Weights of a small mixture-of-experts language model, trained from scratch on English Wikipedia: 9 layers.
Below are experts of layer 4 (counted from 0) of a mixture-of-experts language model. Rows are named router (the router's row for the expert), gate (a neuron's input weights, with its number), up (a neuron's input weights, with its number) and show model dimensions 0-255. Each number is 128 + 32 x the weight over its row's rms, rounded and kept within 0 to 255. Numbers have three digits each.
After each expert's rows: a language model's description of what the expert responds to. This comes from a sample of Wikipedia text that the model never trained on.

# expert 14
router:133091122095133101109130110172133149099141171130112152134167115115135136136180094110100141091136154172161082170147137185163069096173137114167058151180103136037163146105097111192128159172100116116113112182104088123151141148152136113099097173163091068110107089128141113085160133148153072149158144179110130114093069116189117165123143124168151086115094116077187128131111140177121151142137157155090051086111146106129099090148141123120191154140139117145158124079118217181086096082145115145143149126125169097146141119129122106080077120116071188156131149134136098181140170184106123124096139139123118192119119050171096102110176086124088177133101136174186137132128154127149111117069147141126165077119079093181099097146161157040141130103173158131118092116157083129089083148119133
gate0:140131124151120161112134141123151118116139122088163156158108107105100221164130189101128141127062134114076170187084091191126141165133161148178078107095147184124090136134125129100084187146152101140120110109102156179142180188146137128190131129123106098076118169127079116142136161112113177143110106117150135071175090097135119105134123169185123120108115144115153172053125120120072121127084190103129097091136086087060117149115125184162130132120164149113121068175088149126162106173136139140157200184074076121124120149152111180117131162101159081121155119137179130057049092126101070107170174144120113129134124149165119160122131080086112103117132130113088133093104121108081229090131097181166144087114138119159140106130119127156154129096077188150126123179121104094109130110197120
up0:109134128100054126062095121098159110131149136175176126110122162119166154166130185114122115123173162127093117128176150208109143169132159136124092155162161170094124138203201177131148135176089124104101169100158177098120133155146099131138033101106118168111157131102141118113116148123087157182117122097145143072136139127137155120150129135137126115131105141129085139079171050099124100085097116131117182120145110121143143159108169126113189130104114157099086068103172081095106115138148114124091178146155130147136099146175139185149133159078119126133117122088168100106126083149103124131122066080145121128152148153170015148110197164118114154140117059078068141081161170118111122084130081144163134159136110168144100118128070195158154085132056172139119092107088112118118125094192183
gate1:187070153129134129129086088133164083132076147114116139132155122105114132125114094113085158090204091147128107123142159103111103111159194091102175156100147087128113119117081137103169162202132126154175132114127114115122133139137125118152150090130128119126147155124127088105127170121154138100114084100156068133129150094090111132107116091125200135155085140157152172078147095146113183076108108117111091136145106179161222141160189131075183180134090099162129067124167123161103116108138141138119173154125148075160156124077096164121183099087094180101155136108091070137111129172090104141111119123152123113088151148043145149176149215153082153115124144164147150168122138168134104150119050067101123102070121113160125179117213113173146121095145115179126156065096150090156068097124164
up1:155174158122179129111143149100174146124103113093087128137166151183095184076113123133131142087096072137157103153122108180138173137100135100134162102096100160115143061140080151152141110207170082115159145143137073117044098178102070124123092190118110136116053143160106159111152115052195160137114148190171136101162135123144176166118117186138139122083090182133153132130102093082104091134130162128090096127159101150113101111130124128131115148093073078133121127146203091134105101126134088119100211121112064102052152139194154086068148078099145138150114119158157119165143110135126104119106141101140108145104102075114090139084161059152144149182159060109142149133114130120138112110130098104133130135176066130138187116153120124156105101145126112130188123193166173132184115096130141
gate2:159132122118077168121129106107172098113134153095105115052158058151183111126140193139079115129161133102153106111170191146131186136142173105138116155134163118078132123142113103092137128147128187112092138122160191161178166097125148184084118073140157112108139102068135140162084149156131147166126141070093112093123156057115137105149109114162090157090129150132125156100194129110170109134152093116094133109134157185112184139126178171118138164098160126128136137130149152054137133136139086118185057101146149141110084143086105124157158107128098157085149069148167031149119149127111079129098153083089146133167135168157108078156131132131108117129158158104100135063136205126111120189135099129111135123103213165083154104097165132104066122171126107115143128024163126086188130149163131
up2:136092137061115175085103121138184128118087130137093159089110131102121136085074125148143128065109148105074114143144110123152174133141105100126127126143142036023147131128067105132116127164097119156057154149161098175116131166143166194113143075087122141126126154113102163072055150085117194105094154141155145071125100153124142122067104137141084152170121115106125177108155101101166169177114149101129134096094153129153192131113139140129126152153124134128108097093155104120158176156106141155114091121089099143090089151117145113153128149105108147113101145113128089128127148221124117128119070118096178113134119183080088104160133155133124127126068127151148120158109147153042070158125122086175137117150166136181095185119128163203154118170161117110193088147073086054167144121195140
gate3:117107103150086133054068130101223156126135066095154135203158177138105159140098137119083134178152128083100161127112086100115127115109121150103106120126114158092138151125181157140148115155116157174216172101157173084169158143142171130086096134104108112127164138126137102109090148148089125139145137089148148089143131139139095138141113104118149096120187106151150194099090065152098091158106087173111130081108112198098151089096067162130114130104121121137112107132128141097144087185175120165134184105087132145117154153140201185106137166090133119207073138186188107104107135122095124078131097147140100130099131107112108103136163176070094130172172142067065148146093108056169123174139105155119108133132112105223154112143100156160101124101142137139117107134174176108128119069160156
up3:106118140160083140107121163091162187137130079088140153164150195124103179138108160137123153171141114082102122145102102127142086118111100118154169126116159136098103130164168163163140062125163175156197099101196128110202101150155178129108098156116118119161128136100135072113097169159131131142147110085158136065140117141118101177175103115167111112179173116126160203138087071160093096169069094149133140089103122184104092124113122172148125127129162121094090062101092203072168096150194093132159166049071081133123108133121172188097109195082124149132118144173168143096109182140092079075107113127145116096113147098081077106134102172084081126174158133103049147129136069075157139127131125143089139128120125110160129118127134160142141165119139137122131155153168171099133120131154172
What it handles: Digits in years, codes and ISBNs, web domain endings like uk, org, pl, coordinate symbols, and raw non-Latin byte pieces.

# expert 19
router:108121098076122090145119094135126166112099116146150116099119155081132150120163100089083090154116144154125114185076149104139083120137123088153079183187109167103116202096131152130138203169090153127070126126106067118102126126168128126123107110131074122153182080047187132073155123212135099131123175147116157108130113177136110180118160156144140111070129179122144133089124119114130164108147122120088111102116155109145115140106088100140154094162130099144164078124155146165106128123190115145196098066120132125145125114186110116134054079092086173162134133118105106137178150144180206117098113132128134151163093127162118130140179150123095209129102201126146118117156112191155128113120162180122138082112095079154069193106131135120116105073125130212096115144144054065101121106115131
gate0:162154166147181133131164109089123123139169175130110121135201090083144103172046130131161115179121146111115173122162133132145113180135081143128127134121125091110119100142138080087114110099137172119108146124137166142162082109091082179211090193110164156124088112193144123132139094122104092072139118155092087160102104093148146112179135085130111103111104070157242209114087138167111121084126107151129117173071125087112117144104062096142073098132089154096152115120144192162115131131133116165066088181127146118084154152128142113130109153120156115085114143152128141100124081106064080141201091142102068153175161133112157135120115183145097088090140094119144076087077132081120169128131088160155168168122185143118126099217137106142151144115120093120129104137144136185110125159141118
up0:079094101119073131132069178163155135117090112139178179152055150163143143066174126135101134090144134150147048110092129142115112080114138127175114106137124164144130160111106152121122170130120114154145090132123084135077198165133180086021179069148113070140149127086143111109140163142159118154105134122141193113171149157119104143082111204137145138147136127109014067165127135097135143154115148112138155054178128176171162118101186151116147156132151120188112139116131090095129113124141164091175155103116121114178124101124096129118131141144081155164163179117116112142178163106132188102062155101145163091109118095130136088149106060083152123142130122120126181178162120186155093142118131103106110109143065086074107139046128135142115105129138179108111140135125134073140124124111162
gate1:118089132167149162152133062172142132151156152114174096142150177137112101114140149133114094132184125133132055125095131088132061165161099120200151149090107146045140093109098162174157150102118132117093166106149109155127154107171141138114167144130174110172101062109130131112157148118112132114129093146148134111139137093073105057190159135110148155081159141171091126183202158081133096113176118084066109143125156192148140113144132151085119145211088142089144150098091161090114072125106118127090107099123108058171139178137165135118131077116086105147131134162165141162204139141167105110124138130152114164135119111096110031070067138168124186163173125109167174098089135104118130125161047125111114091123080057095059129125109155134130110144107119149188132105152127104125143107120136
up1:140196145134128089155130190109138136115133091139104192126107102109152121108177085080137118188102138120128177146146076153141184128120175160096096122159163129163125146165135058120123134171121133108152140161091122047120077198100121119166090151137064140094165175166097078165163118164106120175133181128086125151155124122161119151074074115133118094158081107076145156087055093217100150133074122199185130177143133110174094158126103090175109139056168167136118127137111085184137173118139143143194145130110095154089138088087124100092131163157188142091121099113095101131069145098104146118112096123145165125138155150182151166093166110100141088098114162150126064186144134156116156119116167118121119132146120147137169089085146140109119147103136155114060109141150108196130097099152109
gate2:116088155139150092137158149145087198196046137145121129118163087148142138129141143109097108123152107142133176123066134115067105131124180136111106139097160115075135127146111106140112164086137066099175155179104105120192088093167093166117095048112104157143168099114118102140169176129187054162140158113133103123113198172177161120148109131143110127137137166103103136163134148151162120079163144136194108194106124153131158078089152178115106121122099136119110070069125114119118092157176080099119110091170159113108154098077115165082153095153091145138106133188076112128083182084107174116104139147142079125105090167097198128115144105165052108099132146095141136176123170114161077131175089125156159150039142145149123135130108121139107128100093140078105151076144112167177154105122084
up2:152072097148171144120114188092074186121137109140089136102183089123131161138151137091141118153171119093066202129082114087146051155109158133162081105155214159049112126153149119111086176128130101096175170109113070158150086093151134142175118099172130157139133183078141141131159157163157065157182133105102099130123169098178140128152081127119087131156122128195206180136078138143152114037149174165157091111112151138092082082132123146143106084131108147098114114133080108095130102137214081140142087126164134121099156117111106161089126138119148130187116123217052155105124172086134134154137138134085104130139100123129134110102148152154115108138141124114110107137081113097124084098134097164147163129135185152135090113133068151135145173083112130104141122128100109199123170120118109
gate3:094093091044111145126102116110143132136086177104153109065131092110140112096110106134085086118071159155075121067111159137182146130110111149139124133122064135173106114134137099124176116099179122109173101096167122062161111181114079150102117126113151140162188208086109176132173162126088171107129183136077140117140119083059128146146136134091102188117110152113168117089082146128162176147082115167161141122164104129188142087130108102124152115059131154124108091180133126117147087112156085186170107126127173113127146144176135084195213106147128077100149193151096144122078157116133215111141125105148166162126088170121114059103094151184167181112146151114170103081076076118111093080157143125128102140162137136110108116147131134152116100067131152115155141114162157141165116137109110
up3:102102124067117129106084100107129122116144166126122108067118096095128152092121077146131097126091158105093136067102153125182164146117133157135171148092077112180088106127175116150155107086142131119165089162144126117163080202096094129104102140145134092158173255082122160139147134146098154132123188096130127151173091106048143097117166113096121174149162174133160144061144155150195151132091134154100147102129088129134107114112097125114183098112148178104076089172134151111164068122139137156181111122144149111132149119161153081191216110143082098101134167148122117140142105144129181107172171102082158148119100212140137050104079130177164200096115129101142104108077101066087087109135155108122135107145117154093112149119130133147116109091138134151167125139191165178143139099108142
What it handles: Surnames and surname pieces after first names or initials, as in Aileen Osborn Webb, George W. Andrews, Blinken, -ović, Jr., von.

# expert 23
router:135137101114126087129094082122118154132140096126118128144129142101121132140166118098075126135104159181112120169140150161146122106124081049156121128183161162106126187139108141122123164158112134156124107131118088170099118123158127116141119156141075096186161072082173118051161092177127105158151149134089169081112097180155058192073151139138133140088114165104147141070131117132098200141122104097115086080129146090162094161138085098130159110164124122113158057126164169147174077126192097163181096115133137140134125096151103120117052109070103167173175124109095098163150149161159199109102119126137147174181114125151094102142174112118123199102111165123162139129168164195147175105105148176119141088115078064177069143147145137111103100116185140136076116176164049102100119145136175
gate0:057149145155130173118073101093107127148087119108146121132081124186151146139156107118113165116137175095099083097183121099138117173149145097136160138150108169145145107109113090116129042135180085177059214155083130073130048131114090134105137141142114153156189088165169139096148064116115126107121185105098146146113145101118100153155105110188172112119074120119100119133203176150151102154139123141062124129159131121177128165152178086103145107154115116234122129150155134101085061164164081117149082104091125201125126151101143114170153157109190155144139075117148128171123126122101186101090141124077127129174088162111156133151140135134106112098116108065146125111115162184167133095101140108144167165104135124126147082156145109098076175113166127114163110103145159172145158060168108
up0:156121072155100109133103114140072182138133095128164071133115145076138098125173145142137130113082071178128144166141135102043153120147161110123164138171149133094163053091103123041064140088128138132105123128107119147097153132151170131105162120166150126172136138128059095195112102176183128097106109105148122073173127139150136152139149153136100111166107121124102141114117139114137144097103173130080152132141147152089088115150129086148144096045132072160102191131168122186096146126114133126116083094180136124211112143190083182106131128162090111096135154074110143113149193140090158191151116157130097191121143139124174115110095098164103108102108154080118148173117204130131097162133166096105158142062123070075097137132200056110143119127139115167135109122137134152093182145071159
gate1:185114126126129080133100133072172188101100182148162078130171092093119134085096117178121110117140203161113143143102209173173217091101100147103127058080127141125089096149124150107087156138113114122126131088099161101150138131083150119093144119141106141103126157161121103160070147110098132110090094144103135113136151168117083108106149096083114131110160145120142161136194222059106099107201112144149146095098124116134155144109108116162094133170145097133143134118202135065179146162162125193153166120126101152166150117163149081156107148153109094104079123135116097117130177078147135146184114228085096113086104089130082153114142110111163154101069072169119107123156151105065111196121166158150108159152193119121105106097119115152102140100132122133094135093096167131128168112170161
up1:122133097125131133184179148132155114150078089136139138165075117159206090128090151114105130105153063129136128127205090182079109158137110105143162173120124169163107146163107157096102094127139165192179103174152101111161113187105160137133101132134111124209146094074191151109146150143126112122119139124152171126116150093150117113141192124157124095156157172118112086113052120131104121080098128069123158127161233121133142090121151138075113102134113109102057133132178134086072094152125085143096068118074167133076116175112111133115165055132119112134133132114063131156168145151129102126111107110149093114159110163140157102091164197104146109134153121120133128134126130130215162092139131105144150115097118204195099162088065124147138131146097081126132124111188096146183197124134084
gate2:109124190051084082164106155119135089192112071162140109116107131105096126070117129196143112133148127083092122158121128145116118097141116131135179104130190116118062124125126168118216110134128146154179097143144095127132163086170088097168123133116115167083114150098156106084096119169093144022126146152161156143132132154139137199092150091146097093098119088146110127076147111176126072110221141085173077063131145092183132159169184150149141098132140122144135137185117129146207067111116147149127122172143157164148149146090128139115084133097127120139135113079114111145163159102126180129095169118130122165174132114080083105126130200111100143162103087110128121190163118128070164078093170110172172122167119157169105096124144131134202136098106136142161147093103118102165084127161126
up2:112155208096050119119122171132103136150104078166124113148161097116079163104120109188167105137174130078095148161102114168148161102140106146124151091105206139082072110121110156131182126131108149137151135182142094114148111088139116117160123172132132185094123132137152099091068119135120165027126122150159127130111153141112150194110193079140093096134103085190071123113174113129165058114205120108167110102153112080169122142151171160126119124154135093147152147156115132144148052124099137114131137202176120163158127102091132116137106128135129127118142118092121153150185132099105155140082198095115131167165134126089140126126115211137107119142057107115110132169138117103049146149084129095174180155166145172145128108111145107158192110093079113173173150061092123116144087101159093
gate3:137171148095103122077123073148072108206089133083141110124139136105080143151177102129060149091163135151069122071116142179123117114142133133155063196177126163161103115184131148098102075154137137130158116133133114132139077130172081126152117094131092127153102124092121098080112167052117175133094165086055156177122109113175131115135129159147099153113134084067143123103134142104111136128092122149155125190153137188182086184143131130100147088123155130143109191071106098112147105143165077134125121147084141135123173135134153149134124167130092105118115151086131127078125125171134164123114107126149154087122125093135038212183178164106144163128135173163092114095170114102141171128150124125203145158088207149097109161165112150138107074117064098164124114178141110087089118085177155
up3:127091168118153129141146214096157135156126181126121111138160155195115121095067109125157125131124135070185111153105113086147162130081137090115162047104101124108128117057151092111164211088142136111113130167152210081137152140120171108139136109168156135115096108172140092192159108158111127124100059122174072115115132143104159143145123088146132099122062163149126090126100096166096150150146137136112121163115149090035157150130181119136141197100082112116143103156139132155143151161150187103119110077171109129144072138146150111116121122079169076148137089158185128141118126082080105078156119099139131166101111131177164079106102117133048158115099071159115199134126117117140066120133128154087122081148082136080149102090159124092181133132154156107155175071115180151161093165128143
What it handles: Single letters and word pieces inside foreign or unusual proper names, often with diacritics: Jun(aluska), Dol-de-B(retagne), Kem(erovo), ö, ș.

# expert 58
router:154139080125150145142108124125138178064135100121096117110167126135156100089138098062103138115124163173138068151141152159175094100168074088159093139173094191079127165123091127133129140154098162138160099136129143143110128180201140124130131181144123083175120120096127124114154078178142131144161181136108123132152116159161114157121125162110162085121114162085190101085112129198094155079154101154072087075101128107161083144084114090126170103152109134181136118107118165172069101095169114190155128104123119076148086123125096141079113112091120151131128116070105094147127152138173147129119107117125132183151117106184106134066161131071107179093173160178193131137134166149175123142089153161104140063139105081177137160123148160057103055091175141168096132146190082106104070151141181
gate0:111130183143128139066133161103068109102129107121116144128187106202111077140189124130167199077131152140170131120125095085116124132148152118163140188149060152169095121067110098142154118118125110121132089164147203115159188135096142099125100146161064105114077097128155157136118150143122112182181113170081168118118194099096107114165068076121133105098062147143136113179107149128122137119113141124093079149119169160134129124106127112109164162138131142141121159117149166162186108123132142138112143073133140150178070124039109104162123105162146153125117176158156087113149106160080089142137170122140036122140157102122098208063196074142137127126121114126095140064098082148139119105123102150129134070117087106180122069079157125085095168166177089160129103119142189150137140153159137
up0:144149084046110115130135090202190100146129135141118117136062130093111162125075143128113072161114094150075125123119177177143111137115135130095093044112152074076139154147143126165104127175113109128110146118119070129123129133173118204141153184106198151140172177124116126114136122099182159081087127141174090130138042125189149137097198154121175136156196147127168111099154074115130123122149104119161180091135125138085193118151157143136081162123136123090138098109121080145069122104127122137138147167117104096066171114183102154077157134091102083136147107105127154095117098088188161129124096128134220115130067210151138083135124157095126139125133149128151121182161137111132133130099148117123154206160138110102139175200094138117153112106116162108152137101080074132123121122104086
gate1:137130188171191142129165139142066104136170128079090138125120188173177083100097125139104139111168147105179116101123109131146144150108082133079125109106098133137096162108096115180176106120131145094158182118084109080145083082121146142080189105097092120136107169164118129089150150137106104137143142104127174173099096142139146151157157117122072134192136165141084134132114095108138101061170120142101169141130112111117189104113127164168116179111182142117072126156072140042057113171127149094167168079128122129087160127128150130102144107151144159163139062123121122160217148157197100126144130175105160149110155103083117142182111121130174118114138189118129108137130180127107134157100177158119137114136122176132104089120053110079092158150124039108211104121124161149172097149066083
up1:124132113113072160138092127132149138112124086051122114131157172127077137129140144115160130150137141100131161106149182114081095094091118122142102196108104117086135087098148170115132068093217103148098103166182091153127112141132139158102170117132171144117096055127106115144097223118127186119121096103086175128147160159144082147131156123112157114127172096090165135119113085151176121138144175097145133140149116132088124124147124104149143074184115137167109099117143129119172160091129173164079156134083162098150142154139126157118100160083138131137171146144170145150125138123150100078073125098139119111086163161089125128128173089160185128144129124142061120145106073047202128135092150140154146176154132079149203112097174172120160088191090111150118118043149121181080139185028161
gate2:111114103129097113175105106142141146081168142134154182172175094065179120100072161165152124136160162133113159085089124131145187089199102122123145139097179068146125128115144150175139138103088103159156080093122100077206087175104145140155156138108187177111176157112152181156142150144200167118072104097165132107095114135112222104137145059179094123157102143109092143112118162153079125118148143110121171125175090106104183057068135119145115075151103186113134123160107114129121111150157131159142092140135126083132099177139115173106155152125183134120070164106113128095116091109144112099156136124152171055131116137135066159081136124109142116151151131138112119146124141134103169086096109132084152175080156137122134127093095153097111002186109171096160141151116132095119120124169117
up2:115150103128125159219103115121121167143145101186156126154140107088149125100118127157131149152169160179099149118096139145145130090187120128104164137149137085087141110087163138085128140122079143190099081120102148095180092142169116145109108146136178138111135145112169181170142134123167153115137170110174169099168117073102147162113114096130064174167075151076105186126106155095161119139183126155071066083135095136103166035101106072105196100131141139089172111148042121177152129088154144140150121119109099099166166132161090113087153179135183143125090187074100139099137076135106143182131100136128178059117149177177067162128150110106143140140155122146136129115092111152123133068123113119064135156102126199138139136115146122080119057140058114109092140114132128118123106115199125
gate3:104137101106108055089108138131089178133142105150173129127075065137134102074125088139146185157176101099106112081132175196151126118155114132140106094189113125120141143145103138109131126154074144166104160130141133079160113126157143132084126155063104138162095141168140080109147139118126164104051128119076110130146190126120127133083132217122144118105133080125132145137140145144091137137106166102098133136114112135194091125105131142203118135103146139137105140155068146154123075094087133125147170117113110091133061125144133056205151163118120137123124191086140139126109198067122151130162077059144155101102137119157097144168192118139201178141124064071093132097138114114133144121093075140160119086151168163147140134144157168157150149080064159176127190085132132049134111183136186
up3:116142112141106120090074172111116162126182101124196197138091089154133096125100145187154158130173166103098149132094138234116167118159138149129083121130111129119178134180147161059115116154117160180156169134081152099143133158127116126072118115089131108154117116159159117113151140126132110152097134129052103109119207109135149085100159145160149104097099141124160120146182182127116128133102118015049154146140113102151072112077168148147120126128142109124110154166103107173168122108160126155108125125118170122110073162133146112216143133149131110120114136064132105160127164124158135107207101033087143162095124120136069141172180074139157140099104081092082114094130142099136125094117121136151105133125133202137091087117144179114105151090096175156062113097147124071162143122108169
What it handles: Units and magnitudes after numbers, such as million, billion, £, ,000, sq mi, m^{3}, per, in economic or statistical text.

# expert 55
router:120100143143149150135099132118155178143156123128085143164156129122148113131157107131102115129070146174110143158088132166152059119117133117186094172151090135112163216109091146099097209122126141105068106135148128117127158101142088129109088139215116107140150097094135155059187091204189111115152162127136138118118087159139070169108157140130139080137120167090144130152123130136119118106122117099083106070066133109099097120124144072121161118150102079133151130122184184200151089132180117162162135136115119126124124131134078147093125136106082153180153133088113098165185165147126158120089127122138157182176113084176032079097124104130139143089126149156188123103216148164194096137111139160112148072126071128189070131118148123119090093118146170138054129161137103093088085147113129
gate0:093119165100148129148159087114146105129119131179158172148160167138081125136180169114113154147167180145114105094123113170107150130113132174075111107088079126097130099145111132105141091144156207165139125168124095134103086152154129058102134155069116116087137175108117149119161141160172122158137138069199111053104112125057136138145126043180098096155134129165131148183128143163108146140179168154122095062105145142087129139140059078152139169133092144080095130096188145089114151077095150103145159143169093107124133125069085145116110160084129123093102133118106161117143159160159198175161147093097143096090124128103133161106138078154107113145078118083145182169150148083099155102135133124121164155097130110111182099132106158125117152192091154143096162101053193155214090111183156
up0:110094140157127135110147085114068100085129159163163087153189101106125147102129134138146132144188164147110153153119119133120052107126094129118145171139098133057152176137126139131118101113122184176120120159052141107141144126108111084149174151123104121108161122133123167115127188117164116142044145094218151111079130127122148139146177098151040122086191159154095140176104161195118190130155145100131099069155144189042103116103123095164129114097122115110117141086140123138127083160180145075155104100139078143119178183097108138147133128108154108130108111182095148080170182136206134148170124043128054195110124122122131071110133128089140171110085142097133140113107142154113108101115106149101142150138155152092157147146125163081154135125097113142111204127073133132201118116170098
gate1:160119216150093105079161120131101107151103112145153190147078186137128149169071123088096090166154106100115086152148102119113205078138180140131137129135123143104196141103079143169114178082097131103124134137095112150117128116064143159203084103104161154115158139110140110128141076144163098102183035168162120082103106104163079120147135157158150141133178147132089118116087128118102138081146140112107179130142128152083135152145162138113083152104133115125121190180129170147146139150110122167183146123075198175170117170085119140132100107124128147108105150110200064127148185139073136136134149121124151076127095043058115092072134145157093153138107150103179107123171148128167163032088146128109131167140114104167114145123101143137160104086149163096088139145117091133117098118071153
up1:177113234143093118087168116108104129141113109138128199154088187125109171154065139084081093174157092106105098117156134115085185080131146125137149137109120133105149147084097157174090165085111170113123132128089129131144171123048148140220097118080170135122129131138133104143126093147175118114159032183177127101104130082157096116153146159168142150132174113134097118112088133099110135094127130123113186142141153156105142159136180164126068146119126118133157191171145178140157157119077124160197141123085177168155134159109114139173097131110133122121101146122191079134144167117076101137138119105128143070128137068053125101050117148137074190107087176075155123123173139140144140054103129127141134194161134135131115158134093136130133097108157158115068137124105075134135122112081139
gate2:038077152155089150103144133155153106156127103034159110075170170158123111137157155205111124088129167106050146134151124114175108147169152164154122131130099174115132144111104121081124084104170075118169079205113098169173132168111154085120166102118178173115125161130134099150118156132088106115098138083171118116166153121107146142123170157103153151122088139133107062185165179169124124129145154120177161126122130139100186146111128101195170130146107111085129170089109146093126075091132158089095117130154155126169039150118184100076109155203078132138196163116050119149131109143111127116172129124126182094097100118116087132061125140126120071140162136117152114125160130090156085092148099118101129090087127150123134111092159180093174109157083090137140081143128152128068145120111116
up2:068115171155112082150172111199097130153136111112142134122179125144093097150118149184099126169096154142060153114138153112180177100124177134172123106174117140168132191108098147057087110148124092117144070092064168158115097115107152152094149098147160172126088141140171119120122182119138103069113152129073141153109148131121137133108109146139136118143125195133205089140165153184137125148163177134118079128131121109072133143123132104148123121155128163117155098106084127097122094102179150141142140146083168065118078149121187118091128129123108149154094122132114165165166178142088173193146171113145174081129080145158061115122132174122118018088131124088097128086219131124126114076124121095114148118120136146121113114135175146067182104151146042091069096169175130122091127136159106
gate3:116128140093164111132156117133067093107149086136147163195138135142151116090157117129101165077109113130167127150116135137108154101190103169127120163142121125119128139148129109148164140154156115097092133102106138169205115153143121130145138104154125106065060130099131154197119203138102154164065150095095136108132112119138133117139091141066088076142090135118086093095153170145183150146166182115108126084078089062178114065139119140135149124141179118188125153115143110110178143120126136164090135104153140126150104118124210119145132164179133125125094136140189061143128150123123122101158180052141125151129150087112181170135105172144167130229164177157079111072101098073104123124144116078104100157168155129085070145057096133045137167164071135183142089086116084161133118158145136
up3:079150115143157113164109162141111121080178079117142150179143152077124122090214173180172123075101119112163159139133145121086141080147124162150114140141142135145113121176121142148132080116150102079143078135086127122168103142126144115147133144110149104083093101130127157168090158146122149177074157090116122111133121155141142170118080136101095066104141142118058117094140174138193134132183148112115129050101115102135074081121109102149112133148145137180150161103095131162196189108105084124101141122149141135163150126170169146132113119144073143129082133103206070160147145110150147137132178024127159135072132121124149169102096159138119181214158164155103143070130083062120111158127136057107134083171165137072122140079113102085151169194086083149117081122140119158115178171120107
What it handles: Months and years in infobox birth/death lines, especially the year before (age …), as in Born: November 1, 1970 (age 55).

# expert 63
router:081135114128121098192121089148127141146102118131084125162145159109125145124152073111070071115087148129153124198079153096114085126127135056182062132149120151082116190120157121164132155121067191129063094168131120132106124108109118123148113131134103129138170053079166097063142122176146088145138187159103165138123080112161095203089135115138167121070126163110135133089144112159105126167131119120134118109086137116141131162101096113116179130145142123114141087115135161176140127114180109113167101107112145119113133118167097133124037145099144177162153131124133129137155155159160175136099137137118128185180088114195129114110186142098083181119096209175130149122172098186172146120093202164126161060103053098156084107121141151090113078085199105138114146144137079108096085142111110
gate0:070127145211118179122129179108141151146173155109144079098066121152147097151056050102145125120095074084109114117111095107172138174178108129149118081096191152149139145112141174146116152147135118110028093117169129115110112093154190122128117134126131109176151094098090101133104092098126173161171102093140171127113086102185126059130136129124134129109153141118082166158124077144188125090104164159195158132166155120126095142089170136131162113084137158117132131106156178167114110161150118124132090172116198132107127082135115147149113125130177163074150107116139118102167097103108133180144197134139133120121091124156123111196097186181178109099146080100027131119105105122099154150106134162163107127114103095125132161107107082196142102098168160076159048106099134159107143156154126
up0:170123121130146122137117097141114125055089133164104141108178107128085166125161152165154145097152180136163087129105174161085084116077117141132128170171103133137098117105140098156123119116132076192177104089066064117138157177119100115140107138148136139100103152156193150091169173146143123113100135101118084114154175165127118138068099150094182164071143117097109060088103130101116104172146101134090064123135048127068144140126153164110112136158130148196091135155117091111113157154139118134122165096081128118129143171123110052143120164107103142191105143179158113164119144144142150066082078107163128109124175137103086116115116106099067152139106171150240132163124114106196104104148121126113168100098142114152137100079166141064123116170093147164132230174184108118137132177102148
gate1:107152188115082195156179175130055148087149136132135149104133078131133137094131089126078120093142119107149122099186152134076119149044088101159102118147102139084106103114173134109176104095126141152127124160160121090158108129102158128114095087094126131167142173074187112150151149126151111103130079106141127103122135124171131163196135054124135101121190091130132154067193131187121146108178149195146140124115154118143099150115096167115086089145156076119172142127148084124164107096097160123123096120134161125148104194113116124188131119158126183118127082153126160072093149133137120124154147156123095106099148118095163156165135128073083107184124146168137091121133101140214123082073108097054083096124188129157182132179166138152146137180073112159128067059154182103123129099147186
up1:070142114123150148147159219144071197123179105128127150118107173160069174063121126123101127125105073118121175072165110131148100171155109081146124102139046171125104091093143101131153169086175151130141096145079135098145073077124151116147104099111130148136117140132168134153131121158121138163152105130179134136088101117111111140164116124139098079107190123125184134082101130176108127152160156190122104093129182102162085137133144152110122123090138094081154088150088152055145054041156117101072116102088157129150135190134141106126085158178154177155128180123159134097119110164110023085125156162125128105105069065159164189135168070127149124131135114109130138119138074203153143146131107125120134192144154144175141079136155107134151114155145169127092137125122154144148174157153144
gate2:122114114114072150153164066202123094139044198182100121112135056126130188131141119137157099102153099096141131139161107117109066085083155150119105129115142143195128100102141162164172073143107083141141117099139107202135143109112158104110108191167120155155154152104084146134169132083143163139082164083119165168141158116177140078108118143101086180104099116151098115101168135081109107076102146075152133123119115145105169116175096201120158156091137155129118123094094134149166123144046127177160045140168142124119113157122069079132179137117063090103147162124125095110194208135105182100064127179074091141146167177059129094172139167118104122168111144136116133105102146137159116090137124095104058103152123142178138101113101140121147124128117140155113134115094120107168149134118115
up2:114108162137154120164104060155131128076095172157154109113134083127117146123124112108148138095119092164131141130171069098136083107085149134157149126146134086168100144096180123174177095128135179186203111129152098143133141102102129136114115162170161175121137160146128190162159116067088135122097199061109118148057156127168104102082115133069135172110170143128103168086151133112121137072152100118189139103134112166071113129142058143137131127131101141113155107133074142119179093165037126203108120091192168161122159191148095098136153110127088099125144120131162121148164160106124123145149130131060123155147097203111129082153161160128067107162109130154110098150105194097156085090135108116130088040126125159179135152123109110087126198155117110225155108107113114099123123144111120
gate3:116172137123144081086156191157152158104197126088137220106099147131152173198165122133093137160162096099075157124097118128156088126162113120143059090123091136113092117166118099121151121178111110187111138136163057100192185108120136124168100109127110137124180046144149128136107154125121135091134188158117079086124133172126144126179167109121112149117165089152093139182170106168147137138082154129155091000076085134148149141123093159120163141110119098157090169115065083083055104146099120088164140139080161166126111167140124185125140102104162165126103145152149149131121077119133146124143100150139094128111119115102132094144141114111166091117109187152091077153098148112173093114100090135133055153120103170153086118091102121129154083162131132130191144113100157111151102136112188
up3:125169133112108060084167154128180175146191136107131201136120165139143170170169142133128131154134072123074127114098141111175063137134117140131090097146123145110090170093108108094086081129120093196110123142181058066147205071144150087159125093127138106136124069148122099061116107125132122095167200131124076140170117136153140105184147108113094157113164055142089130124153092173134121175097188133151084053100087165130149189151140165051153173120078145150086169130090084116076097142113113112167158067080196174136134128159113152111140122094154132135090182121162160151121069130119150179146126151167136104152124131123138112144095101087135110140080214137093145148116174092131113145111104120140093154108096142156090134089129156104131092169130107144140137141116146117090097140114170
What it handles: Middle and final pieces of foreign personal names and taxon names, such as -ić, -ović, -ová, -sen, -ensis, often in sports result tables.